{
  "num_hidden_layers": 11,
  "vocab_size": 8192,
  "positions": "rope",
  "init_std_up": 0.0524,
  "init_std_down": 0.00625,
  "decay_shape": "linear"
}
Below are experts of layer 2 (counted from 0) of a mixture-of-experts language model. Rows are named router (the router's row for the expert), down (a neuron's output weights, with its number) and show model dimensions 80-159. Each number is 500 + 25 x the weight over its row's rms, rounded and kept within 0 to 999. Numbers have three digits each.
Before each expert's rows: a language model's description of what the expert responds to. This comes from a sample of Wikipedia text that the model never trained on.

# expert 17
The piece "and" standalone or inside words (thousands, shrublands), plus non-Latin byte pieces, accented endings, and words like only, order.
router:468471500458477534482477501476497536544546467487484571535508524464510516471461479513485497476522464469504508467463457520523509493512530521479548498496541527502524538547529531484500507495500495506506482505477517502523499483495542474503488521
down0:539521530490473506513476497495526502479509504480462462492545485539502473531494533485460552513465531518470460480502499504537537495468452503476513538499524538465521452486525489498468470500510511487482497519481534485480525508498562505498466496
down1:515547470509482549526462505526511518498491464468527518482516446497525520500525501472483450507509529509519465500506567474513503475494475489488524489526502461487535488499451520526476535518496512507519465523511546501481515528523535454460491513
down2:503472515509523501510481513527485502504481510474479473466577510506523487548478534521524508512516496514502506532520510482501484524509472509534443478533452471505502526487491500469515488502527522483465481481531511500495534516463490528526495497

# expert 37
Capitalized name openings after commas or pipes, coordinate symbols, and numbers in tables, such as St, Kra(i), Baltimore, the decimal point in 3.0.
router:495456514487488491516452474521525489528506472492525513510546510489504520509471477535454478527519494529495532464485488531526498470466534549462479474484534543475525541518527480479508529515527496510487467511512481510484494480499526464498476483
down0:486548471473492457535489478470508536525481513468477512481516465487494501444480495519527495504463490478513475496466504467467491529482497509495466528551501508528556488467508496458489509523505482526485523525527511491456466535462499449468490501
down1:478506482484526487528465507483464533539515494460496540498514441510492512519510441486507471480475489522531526494482481497530474457519508510463564517479519540532498495528484524516496589554503515517499490519516535444502543483460528490486499515
down2:483509466545481539533480484507490500494522490475489488501485518468530514535501478485522430485492484492544501569552475544509530503485503531480484460430512464487479495544487513519490495503531479503511499474548503521474535518515497472521454461

# expert 45
Table cell separators and articles the, a, an, plus word-initial stems like inn, sign, co, ab.
router:505452516486484498519454479524521492529508479494534511505545507490506522507469484531458470524510503528494534460489492528522484460463535554460478479475537541468523528506525478470507533507517489520486463511495482513496495481496523465502474479
down0:520499529497479518496488510549487489529497507515504511515529494483503482576486474510508501483498540540494476468485534496485474539479454496506536534521512469532504469474524440494539493488532531536510485492508461481511458493501502443464492467
down1:524512490505494531510499521493489536489518528522503471482488509480486539500537490536511503448490500525488509507499454512491523467518481493468548491482457533536533487486522504497526497483489507502491559519482545480492475494503514451469495459
down2:536505453523538509486480515467545526491472453467525494517537457556510519492476485507496530507503471492493500544513545511498476496492503521493477503471469467509548474452521481561508517488494489506493487471466500565495483483512485509466478520

# expert 60
Single digits and short digit pieces inside numbers in scores, decimals, measurements and tables, such as 3-0, 8.8%, 07.
router:525526456494474544478483512469517486479546479538490483524497514526509505499531482496467512469529494498510492492489489489540499515549447504491495451468505506482498512510480540541490526501491498532518467513488523468484531453570524463486492507
down0:534501477513467457523508496540528524496459530471522514517545497466481461473499495506506530535488486483487538472516514506532502554495536498489433503478511551507500481512508515521467449517487466553516497517507520536488489530504506503501467455
down1:528483505458495473491514485513526453511481507494524526517562556506519502538517498505460547500463511504472529485481540525505504482508482515511535478500483481530493465516506475518507476496516511468539491501510503506555500500504476518492441479
down2:503481517513481504477518524471502517499493516496577503503544479448462505507488452475525517467482493472451556505521545487529498517469544475507484505475485511552524496522479476523470474508537473486508484456523505517503482530497485481476498461

# expert 21
Word-final suffixes completing a noun, mainly -er and -ers, also -ur and -ls, as in Outfielder, dealer, Voyageur, Owls.
router:528501488549469503515468501495473512485520487505480521540542515472514537521521439515485502472493505496534530502471528503516490473463480497487537489489474497491531481529527519457497516497512504505508516512484474501477461448435470505495512500
down0:474513530498490507465525502488518550484521514520499501536485536491501493537502504508496511456493504500529479496502530443526479491516549524510480476492501488504512486499516510531469559531492505476549519518489503545501518530482528483554537461
down1:444517489501480493497461515474478535498500500522470501455493515460501501523483519476502545456485528555458514474464510492507520460502523487495553452472525531475495455476513516514527525493501539523518500497506536512499531526496477504483476510
down2:501533493519525502512500468459505478529477471469508525521487494518509489541484515534473486552484514487533463490498489507494538471520484475480544510518502491515478499513517489556520504450474491491484484529513462493520536452533504463518510557

# expert 14
Word pieces right after a capital P or p at a word start, as in P-or-ky, P-on-hea, P-unt-land, P-ier-re.
router:530494510456474469524464482507496497515497476487504479531484532522527480480485495521502502481485475516485534491506562504497501511485538519509508477496522570506534517511472523510533514461524513525514499534482497459529459474488469440552487486
down0:499492472505499510521506557503495476534499510480487489518495461509522507487510535490500521399475509544517501474453494473534499499518545532472509515482481503486499523530461467529537543489508491508520491495494493493487508511508538515453517489
down1:460532456484482532540487483508516535503486512482517517492482485455490512507512475485505509495496478545554525512494485479535478470518492507528521511519490498492518452530541494524486513448494573493526493478494535466516512460482537478507491526
down2:469468503571458524481521485523488494505506504469498498491501505484480542495491474533490538497510494472464548516534476515488527509538532500501504499487506467534452493518524502512520495518513515453507452486495489500487511457483452489539550498

# expert 15
First pieces of proper names and capitalized words, often in tables of players or people, such as Lind, Pe, Mart, Bar, Add.
router:508458512491485490521460477531525481518505476495533510507549505484507525495468481537456476522518494528497536458488492533521487465465531555465479475466536541472519530503524475481501529512516491523480462510507479509491492476490523462497470477
down0:523517479494485477534508524489499481476480496499530497505469496495422491487473519540470536516516462497500515489554550540519488511509471549475470494469472470524515496513514499499515498540482486483538485516471530517495516498500497466512492520
down1:485485514482503523489495499480524486500529481525444517497493492520455537528490464539530502525468457490500511509493501469496547504530526514504499528522537489488500502516521518466479495470526550485502452478491499526547486503495447518471476449
down2:457528527536518494434511472502473527516510481510496486553500501519543515477554497486444465458490497501477448540485493489524523490552500524472504500482517474499522476502496463486549517519512515523502489542521499493512511507456468494472456542

# expert 4
Short single-letter or suffix pieces ending a word or name, often after a vowel, such as min-d, perha-ps, Chow-d-hury, Aqee-l.
router:530511506458450539523490506473490473491512496489482477495489522530503495504475503514517494478523476494499520517491528523507475498501523535490486478501495503494541500521492530505557479477504534513506518487495532475506462507563473483540486540
down0:488524510484505495529471488543497497536502486523523520535497520533472501517494507465489511520505491475533491504513535468479547493497472521491514461521487457497486487494483509484524501472448494472550481531545495489504485490441508481467492486
down1:540468521459489523466457484504503516499464463503535462532448540472505462531516532509528508539508479472475523463482511512504502500487480568523528499496537490477482517501512504486483493494483559503499510522484503539494501468500522434557516498
down2:476503551546487538515486504493491473472517473506481481490494541509498543512542469534545490551508523499476470520528496533486525483505514566477519515506473508532480533505482510518499465479517508482486495569471476509501476468511483488528486481

# expert 55
The article the and is in prose, and learned word stems after prepositions, such as ped(agogy), cur(riculum), psych(oanalysis), rel.
router:501460513488486496525457478532524488525508477495534512508544500488508520509470480533457469523521496535498534467488492525521490461467534550467476480476536542467523534505531478476511529505522493517481467507501483509493494475490525465496473480
down0:509507497493532514485462534491514515522471507528485457521456478502512502498549450529508498519460450504435469514505460469474504519512495498502484482526525497467491493494486532486494480537475504503494503505547498473519527504496491513535472510
down1:484468488457497503505521554501502470503502523467509470528515497518487490490491491576521508513435453498484493523478483501472506520484500456499393491519498523491508518491512492494483525491469490519504510528511497512532534504502476480510508505
down2:492496486493538499537488528508529521536545541453533510481460451494511525510457566500516535494520508464491484483538488479512526537505490493518494518514467513469481465511515536500471518508489504473534524507487507521534462509502539524487507513

# expert 56
Pieces inside Latin binomials, drug names and foreign names, plus coordinate primes, as in ibu-pro-fen, plica-ri-um, Salva-do-r, ′.
router:479459485492476495501487504526543464555488493447546474498560489479523498468501468542507504529511494517491514485501500530517486470507537540450506507473537536511510536535509487495507512522525480499538494540497487499471471512502484464527492499
down0:469504503489485524478493510512502549497523550511498481550482555522504477500501458490458476538452527469491515498529481473492531472499505501498479488539506499514515467493464502501537530508514476511470504527519524511477522459485475479504481482
down1:493496485434496464488467474480485470540495548506492509515516494502500470500499522487484489500509523530510533476464470525496505528478474495438485523532523458508524527485530547457560487509500454491500474497488511500496532517455470498508509477
down2:517496497530524519504460518455481474529517530468490523546535499461534513538518497472519479511482505521402514530501474519544475473513509505518549503498503533526519525489495492505515517530532531465526494525471531534527522519512504476504459491

# expert 62
Inner pieces of chemical, scientific and foreign words, as in metho-x-y, sulphametho-x-azole, Dong-hy-eo-k, transnati-ona-l, nego-ti-ated.
router:517482474504500500489470519474521471533463490443494476477488479515523523527473505527505492518542474529510505494517460534537481469526509538482524475457534483486512541510493502502543530517516507513534481518490522491526524519529465492510510518
down0:498493477533493519520544471491516501466478482525499508544509484517512507492507506498472460489525480492541520520445486520510541498505482543467507501479519523536508494479472497524524532487501474530508532508484510525435492553456525479528520463
down1:525503507501506475521525518464493518513496511513526468540492466505550490520507524514534478478508495546521518507477491521442524516484521474473544516489499479473500488547517487480530491500532465488526473494464492484511513540512486454464517501
down2:465485481518464499510476539481516506467496520543499503506486483514506558508480452500511521537487470528468506495559439498484457482512511486496490557503507491503518504482490493466497513488520491499512514542529477470483466516491468479556510493

# expert 44
Final letters or endings that complete a word after a vowel syllable, as in parque-t, portra-it, Febru-ary, suprema-cy, Opportun-ity.
router:501477472505505482471496528479477476548527491507509498494515545467507504458526503500491517511514545483535541463498511523516458468472499501490495491476474524512514483537520505507473465470468509519515470559491500490530475516464443473506516529
down0:505470479498514555505517471468524529459498519480478492515527563529490534488485495467514496513510508432483542467492531544503499486477444522528534464523500475523514471466483481513480477492466500522475509500495482517521542494533503495482501517
down1:527531477459510508521474510497514557455505475541512497471493494465506474501483494456492470509515481550515498442456510478532516513511547505488534483475531464445539554512512494525454479466494496531506494483513520471509517524525522468507490471
down2:476497469504487495485450501507506573492526505509487477488485522475512517508466452498547484485487504482501477507490477466533533472505562488467463504485490519510500515548486520497534514485535473516489476481449549472522483481506502474537448541

# expert 26
Pieces after Mac, Mc, South and similar prefixes in names and places, as in Mac-Ne-ill, Mc-To-minay, West Barn-stable, Ueno.
router:498472502525526497523473510527536487488498496524469537473519492511556512464501492536505506522536478506496521508475535501469496541523502530486486474535519503548494485499504532451523492547518506488497510512514452464467532489495512474471463506
down0:462475431493478518491523500498530505503531513494506527501495488477515481454465470510491508484508501461484482455519507501523519528492538447482519493499519482505498519495498503538547496477497481466474483476473525529531514456489496482507488470
down1:489518457518474518489510459453470514495473537454481539482524451531519530492475487540520508469507565500516481498518527461480445500506478494496487505543486478519490519446519552515448462486465497456493470473470470485493505529485496511483495505
down2:494461554483547501505487466502529526515521461502505486512502498567462475493510488496489505474483527498481498504533495504504517510473480516480495482454479485464535493527519500520483511548478516448546541504495478461495511490512523492492503484

# expert 2
Short word-internal pieces inside names and words, often Balkan or foreign, as in Bi-je-lo Polje, Im-pa-ct, Lang-eb-erg.
router:489467519524501534468476508488451523500525490514453530466531488490494481502471499546483500509547471485531537478497485551472502537523540489505542476493534511460493503513502534496496491509529449503460483494509454504464498479495564539458484497
down0:504484517486483495452519539487507509503472506506500482485472472541524544474505515491499528531490499519470526544510541497494443496465486529517488515501505526540474557513508511455495532504519516476503531478434504491472526509482493501501501532
down1:463512496492503510515479470530493499541534485488484501481525500511470495501488505475462508458484488474482482505513450486523478460487498495520503479465458453508506551447525481512519510506480528481488494513510547500531496517475487519492510477
down2:516505427473484511504503471483508472490501522484501507517463496505511536503545477526508510447478504491508496504499522525515489445482542500522510491509494480530532499501524494521500506531457485502496545497497521459500540502516495490510501494

# expert 16
Vowel-led continuation pieces that finish a word after an opening consonant chunk, such as du-e, wh-en, dr-um, ang-er.
router:537555491466513542494476473442492510492507501458489530482492514509481529507470474516508477493525474477536481485488461528500501487483525504513535487495507462498492492519501498518513478564497454505478500493464518458492520501502533492498513557
down0:484470533502517535487481471465508495479498483525543541515478499481493473494495512476496491504514520508502491478523457462501557525482517436466518477486482497471506514479515482524511529504533504554506500496441499502490558507497513470478490490
down1:463503503527492517456519530536529533447491491509486485474465481462436522531528509504459495500482519511485481488464493443500518529523505457481436482449492508474499519498496492498479514497482503498480488478496504508474519483480466487478500496
down2:483430490510507495484487491477492486500486508505506482508500516553552478547480481488505512474472480522491424528514537460522477470533469485522519509523517512507512509446488471442515483485541494516564511510516504491488461515482529484541499441

# expert 27
Auxiliaries such as was, would, could, did, plus nouns after the, such as lack, and United before States or Kingdom.
router:505454519489483488520456474524523479530516484490529507514544514482502525497474481530460468527516495521496535463491491531523484468464540553458474467472540539469525533508524478475501520505524485517481464510509481515499497476494523464499467477
down0:471535471512529528473479512512515478498476550514479541499542497458541509488513455483507528487535523512547508519492524500497488524441525485493491537496504473538459494469472489492505497479478492497513506533467537543476500519516529502535513510
down1:479477485498448505501497449521447504519455490460497477483525484510470492489480478523507518515486522485493484526513501527505505511519504457480550498486520512493483509466480495479501478485535489500536456494484517473457477514479480501551491510
down2:466487508512506513496505496510519448525512507455536525488478489464537501512443518574518496537475485484493485509474505500495456485509513506517443523521532478449493477494498484484482536513536519526496491500462504519461529474500476502478470488